{
  "experts_per_token": 2,
  "d_expert": 192,
  "hidden_act": "swiglu",
  "normalize_top_k": false,
  "routed_scale": 1.0,
  "n_groups": 4,
  "lr_router": 0.000443,
  "rope_theta": 10000.0,
  "attn_scale": 0.125,
  "tie_word_embeddings": false,
  "init_std_o": 0.0,
  "batch_tokens": 131072,
  "train_tokens": 515200000
}
Below are experts of layer 3 (counted from 0) of a mixture-of-experts language model. Rows are named router (the router's row for the expert), gate (a neuron's input weights, with its number), up (a neuron's input weights, with its number) and show model dimensions 192-255. Each number is 128 + 32 x the weight over its row's rms, rounded and kept within 0 to 255. Numbers have three digits each.
After each expert's rows: a language model's description of what the expert responds to; "comes after" lists some tokens at least twice as common just before its tokens as in all text. This comes from a sample of Wikipedia text that the model never trained on. Tokens count by the router's weight.

# expert 51
router:091168155094157145122187115071168121182122112121198095089102121087060143097088141117099164087119144134118145100145130107083103089192111105121106093135122163130144151118108170096164131099095077
gate0:150113122121167109131177154120165181191078137100146141096125126086142111115064143099094177143106153160105119168038145124196058117168146136161138133139162085092125147116129077155056174121123092
up0:133125058145121103173171091157085059093191167148116127145108104152112115123120190111211112104133053111097162115139120127130125151131122089149154105139139145105129051170176172110104120148116158
gate1:072108154121112167129095170148169181124119138123148093175117087123136108135124107145111172128112142159159124122141179130109065105163093153090126132108169130094139072172158156120165138113117181
up1:065097115117112180121091161107124131152150120111163108153098139052141128147136133121065170135131096185132151135165131103109101107188116187093151140161147108077135089161138138125200177134099167
It responds to: Numbers in table cells, statistics and coordinates, often the integer part before a decimal, such as 16.8, 54.7, 85.0967°W.
comes after: " |", "|", " /", "″N", ":", " W"

# expert 36
router:192149114044091144131117105097141151163175118122159181112127132125058130205088185127078107079159137110144166143157163182100103147219105117121087122084068151079153099100134121106104109128173081
gate0:143089145144107116136128135085151109102144163176101036141143156131209096156106092131155135095126115129146113178146111124100155159097152177148103097134065109120153071172196064144152150146149099
up0:114066160160128171088140123069160141130124174114117113130147146139087082134147105132139106127118122164180083143117105107070142172102198188147152082116086121085126087213164085112138107060130143
gate1:074125099103071167119152123142104127154124123134162123119124113127122128128138108139116116138156159184096164153167141100181122102103189124112085169167153107098161167118120177120137122080134173
up1:104098138094076141138130155066095161138178072139144150112099112121138106117144116087178153142100169159145104160128163125086112144131153117107138168154140095093133157170060157109159090077152162
It responds to: Four-digit years and year fragments in dates, citations, ranges and tables, such as 2014, 1995, 1880, 19 followed by 89.
comes after: "|", " in", "In", " In", " (18", " March"

# expert 1
router:084086104150072152192112110126111154068126147068141081074167123133134104134104139148131100144158160159150072116128172159127102094141096113104124122119140165048163180127132150132146075163134180
gate0:182196093123177072159141144128142059084074128062108162106108110138094085152143152097181115066101141097152127089152171102151085167127127120135145095146110118213132110115139175088159114150102120
up0:157155049105175126175079145128048123085102161084149125111178121137142118131105115111150137144143145054097166115139189161192151110125090092170089150151119103118113123087172133145155152171082156
gate1:160174159061180097129145118125122140168081128128153152142123130094136135112175101102119152137109105131148114124136154145112093120132121146107083088179173121129225123222164126103146145120027108
up1:144163164123137126130149154096118144086115131185173180140128206123110132102146126130146147114162087185129109149165085153091082161146155067177107146158133136110128116161096117103083121125139195
It responds to: Words opening a noun phrase, mostly a and an, also one, two, some, several, new, after verbs like is, was, seeking.
comes after: " is", " as", " with", " in", " was", " the"

# expert 11
router:083113114171112114118169138113119180110129173168142080109099086126105125148149105180139129128162181165158144129094139132099173077182124106089114139169152144126152161100097135136132119127138141
gate0:106108067174134158094120122111140091100077071110161147181088142095089191073101166099169113119124125170152131189096120141125106099155096124176156084126076100093075133186139119105114123091129111
up0:099124105151139185101111118122124114145101109090122133167067143099143134168134167138162137149179094153116100108144083140107118093141081141199142052111047090161079098146129145082083137101121149
gate1:137029126095115104145086151113157087154138131113087157109125117075163124101111154160119144138053130119072114149085175087140149147096098120131075139108121171174123080104163126093064115125165156
up1:152156135115162122098188097131127174089071126189126084171137131144118175108138109151136134129213128091148133086128094147077115145156169159094169114134147094108133162143130145092125166110125136
It responds to: The word "the" or "The", mostly after prepositions like of, in, to, including quoted or parenthesized forms, as in "of the Netherlands".
comes after: " of", " in", " to", " for", " on", " at"

# expert 18
router:150065198106165123174172131124189093150095094163151106131135149109088148121108122118077118129109104118096208129127161116089173122138110115115108099082120113146148128111117171167139097118115064
gate1:069116126097132135112111080130118124133090190140151100162127089154159111104109122145127140115127190123124147110131147090177180141157112117043142148153113107155124184162148115060157172111068152
up1:159127144175150097097112193177106083158158113150147161151115076150077161124160156099107091056119053075138196134145139137087122096091152121144122119065160183157101082058127110186124116105138127
gate2:191180121115106179107205138190140139137191151156154114104123136101110145122161116104166118087112112127164128091094108119086182135103157108176109198166150110125136122170089108136081164125127161
up2:144171085070146145130093129228146115141157172143113126129133106101117173139102147089127114121118148119164167106136113192090148099073131181134102179167157104144086108171116144123131119121134188
It responds to: Three-letter country codes in sports tables (GBR, FRA, ESP) and accented name pieces like á, ová, Ramírez.
comes after: " |", " medal", "|", " San", " South", " ARG"

# expert 57
router:179124157196147133134153091161135194133125174209118101108214107143134128178162103065158095129124140087071176109129172119145097099092153162115102134180116130080116145117135122144157178146122096
gate0:117124136096132095127126171145174173191096085121174160154175124071103153179111165125119130139120142096081107125137150129089137068101164086131111168116151091078169148115173112172157156157122110
up0:174117190151107127132107099081113098063176175091036151150103108155185106093155093126089107177120099161207128091104171155180158184141111155156129083122084089189127141128083127096155073147112129
gate1:085081084149123149187124115133120137171113115121163166116153136122070092119116073126219126133141185097123129143085123153165144130135138188098114151107159076159146111104116178139133128121187105
up1:150189171060110156149133161079197090108124136172112094111093158184152185146153109139076046136111151143103108069127133081166116117140109120114145142151163147144152152144157126102151113113070138
It responds to: The preposition in, also at, from, near, in place and time phrases, plus list-start dashes and taxonomy labels like Phylum:.
comes after: "\n", " located", " born", ".", " built", " found"

# expert 38
router:141149133102166163129160116080144098105098132162182125120171180149097176122138103105162098123168175065154148121152124137108122114073135183131125046189149116155126090133156150177146139159110152
gate0:038156127184190170102169150114110121106143135148221141106086153108101170113104138140081149164125136153083171123110153076122107133164120121096092074159138118217105121075122121119117133148094122
up0:116117091180161186134133158133129164118159122123184156072167141129075128166162128119125112135123114130068105084102113100089148104168193151059089065180108141147102123089118166091158108112142125
gate1:132148166156097106103105123144081122079120113128150138141082155088091106150151095071105146084138092107091146113153128145129160156071103134178098116157073164117156141127111181121147123156160139
up1:152121109120171088151145121129173122192144096125113163116176099194115145088096176197137131167114100147155128159086122107139147117220152130092103166124146138131120136139109104134128165140105137
It responds to: First pieces of proper names and capitalised words, often in tables, such as Mc, Sir, By, Akh, Bh, and blank table cells.
comes after: " |", " Succeeded", " Preceded", "-", " John", "',"

# expert 27
router:090114092125096090112116152145073110135148134027095176141159075140094120122119137134115167115160124142148150126131106224141133096211092132112104124116093156168126097086112161118091134156145113
gate0:133090134138123144110149130180137109114116136137095158160131057143131131075175158156136056106112182101078103135039145141130136140095124192128099163120033120170141065150147119181119116119143125
up0:128159115092156131081095121128073139196135105104200109099139180102146131177089134099128143150125045137144141142178098096156161125091134114154131085127144120123101155090086163082137127143116120
gate1:105138123112091130169154098082060066121100151160126114184090108126174163104176070074149118082111196092121103126129159115124070211158148079100100132154079102100148148162173157127100137047121042
up1:141108107173132176150124127151103128117152153227131148059121122084088097133093134146124064070096125134106099166146148159123136072137151117211140135146105172169114151132146093086124169190145167
It responds to: Country, nationality and place-name words, above all World in World War and World Champion, plus British, German, United Kingdom, Arizona.
comes after: " the", " of", " United", " New", " in", " South"

# expert 8
router:086135146134079128135079109150062091168170170036132114142156152166136091143148106116145142141212150136153048125107080078153172133154076185133109116116113162132106102119126074148084126127168147
gate0:171096098176167153112115177123095159113170108113159185115132100150122146141147093155173155119152142147111169178125131194138143141091116097071129109059106144159148176080159060118135155156093142
up0:152160078129131123128095119100153096084143143172154146129176135125120142161129105162145115130096130134112117102141058145098142118138132132116121106096104150127105158069114087133143142160123135
gate1:138142068145090155170086164139113059085109127153098189115110129106185143088155152142069115100198112083133110161189122084102120115154183064060125108145183129113192074162140106130121106146128073
up1:149148065182119207127128149111121030133152097145125147129123099106146137121165147124074117121213085111135114140157140130075135134136152111073169079126129105037207068174120114126110096136156062
It responds to: Opening pieces of words split by the tokenizer, mostly consonant clusters after the or of, such as sm, sw, bl, plus St and along.
comes after: " the", " of", " and", " a", " to", " al"

# expert 40
router:070077151142082113137135100222097156131113135130133083111139050133145099168075095129163122052143162150162124130115156122079140071155114092120107121175164210102126173088119140136111095145130141
gate1:141083115189094175142140132138072117095133124102110106084137185117171109084137142093146142137119124103148102071076133096080114174167096127112187101103121105129099120138145102093162085173097144
up1:107145128085109079153106083143137173128085135120139155129167112167218136111156110085105121175136152114084192174132158110161092116107152074139070142112070119121131127146118105128148128172076154
gate2:080139083120129164100191142127154106116127110086097111184142086156166120196148125128094126155137146135143108167132157063158124098149153136144158066084095135133123099050119128107068097082140093
up2:121121149137140087175122148064168145126147087088129155104060106127182110159057127146093112135128117160098108215142079098129126065166131180132115119110211092145132118144087108142124101090170127
It responds to: Possessive determiners and the after prepositions, before the possessed noun, such as his, their, its, mother's, 's.
comes after: " of", " in", " to", " on", " for", " from"

# expert 63
router:078138151117149169073119144091047121122108132107106098136120179161133097056136101127185147156154145099122162143091115182172182163124121160117140170182161110125127184157120160132160161084120145
gate0:131143133108134116157166134101134138147143128133154116108072116121100138118102111117132127127108082117116159177073165140160113150107167144102204111144087109131069081154147142133145106163117117
up0:143092165148105148108156130125130119117168138161160149098090142127087152126144117159101121156103079129087134149114177133168084177128149114107175091125098093121072061146170146143125111148094108
gate1:074145061137172152100154152121108075088071093165127147127105223091141149119097131105171117161161200121121102099095140080129111218057108114164131198162167139126164126100123163088124153091105109
up1:079131185143100124114152195132116220091104134149077082110115112153127152067147108167105111133164137137137115095131122138158097089157155148065069109066115090167082144134139104136146105130104146
It responds to: Opening pieces of words, often Latin prefixes like dis, sub, per, pro, trans, in technical or scientific text, plus stray spaces.
comes after: " the", " of", " and", "-", " a", "|"

# expert 5
router:114170128148069168078157113126093035105125139063177131157193173144103105138178147171168088132156158120147050130128072145153126093131142157125102125121111178122161121123136122145104145099142115
gate0:096090142129127066122096174156121102150098052085093185121155169169102106139189136146129154180092113098171201124142155128118133094188072168103143149079160119199078148121109130114086116125101113
up0:186144103133124152130168079096124131129165199179107127166068108100149189126086151121144064081177168138068097152089113093143144153095183078171142121147088157099159156122129115149148110146138179
gate1:157126090135100142099097153180091124183162145087139156098102107118141124083065067113180122129071166156114145112104118159148115052095102183092134187109118119128159127132172137125111173091160085
up1:122103077076162144073076141183123132111207171114122153124115109136106124117065090113229136100068165174117169119108174130138089111087101195146124121100089171117172072109157125096094123089143126
It responds to: First capital letter piece of a proper noun, often after a hyphen, quote or parenthesis, as in Afro-Harping, "Lady, (Saint-Denis).
comes after: "\n", "\"", " al", " '", "====", " (\""

# expert 42
router:212139058117120093129190119137060135181165103148091127155174159112110129142122117126132100129133125073112175169150127148092174079157144122132131107102113193095153138138157105133119120155101119
gate0:164158121146166148116107073103148155073180166131076112110097115173095102129182121133129122139122105125102099114114132122160113131122157154101108155132131154145120112160149072090153143062190109
up0:130100191118059113117118224118110087126132077115150129123111146101143116152106157119080112132110151116150106119171144141087151125148076115135126088087136094174177132142131196165147108159096145
gate1:104111115095191084121149051138131133169159151132140190120156110052206066149089128085163162082083099162156154103120176161132169128037065103072088151081108134130120135073133170137100097128119137
up1:082148110133169126102110038172175136144137175135132121104182128062234034176183157131112147103114110147187152113190107135132107117071092061098130132087164131115099106121134128174070073125092155
It responds to: Line-initial dashes, line breaks and == heading marks opening bulleted infobox fields like Binomial name:, Education:, Synonyms:.
comes after: "\n", "\n ", "\n   ", "\n     ", "\n       ", "==History=="

# expert 4
router:057151136116107107129155087190087111116132150073130092152166167092108153070125168130068134139155137101102111097152152178144097125207109145144088098154131158093156169097135162137174125121185107
gate0:092099090099090102103089111146115115085159145091085140132105151135122134136181115136142191094165156129166101136133079120154109073119134108125124182164118101099139083185134111153127083138130142
up0:091130157079092124076108164131169086067133151069095108071123152096151128132143123143162156131206147113150086083107062160104088115147163126142125162141124110116150063172083117088120076175144118
gate1:181155135122151110193103108145134090137162129090159097163113130145140059088115039087133123114125130116176104128112126125105123086083112209091088169165101149136092101102167139144161126149145154
up1:092151156128172162064129085153083136092108098125113105205168139172160146153099117125156179135155181112154105143135135147116110215148189095089166131065066102080090213139123147144150117106106153
It responds to: Standalone numerals in tables, measurements and sports scores, such as 2–1 results, set scores, counts like 4 episodes, (18.
comes after: " |", "|", " on", " $", " about", ":"

# expert 34
router:069093115112039147061095122083144141099164127131131176116174115166130105156131105119137161106111102140094170139100062143119199096112123119109161116079129106152133145108088150124148101078129161
gate1:087111048085164156149154142091104111094178118167053098108114157129087182162136119132123168147146133160092216137097122137138179076124170155118092143176132143142155154158114155135128145150081152
up1:128126154125120117115154141159166115105126141097080188157107106152112088111172176149136165133106141130058121103176140087149119142163090146144106157104139122177100130105055124122107125115149097
gate2:129059134097223128112159167127189153133092120136174164096117168068109109081129141127141124115127128103166109184121136039120109187160127097072122081168171155133103090129114120127079145082071097
up2:147109162133147115122133113121151069124139129164104192155100035097123121078142137137141058075104160100074133132047115149120129160154099116135139072211117068118109149143123077128115097103106093
It responds to: Proper nouns for countries, states, regions and taxa in infobox or stub descriptions, such as Peru, Western Australia, Animalia, butterfly.
comes after: " of", " in", "-", " Country:", "=", " New"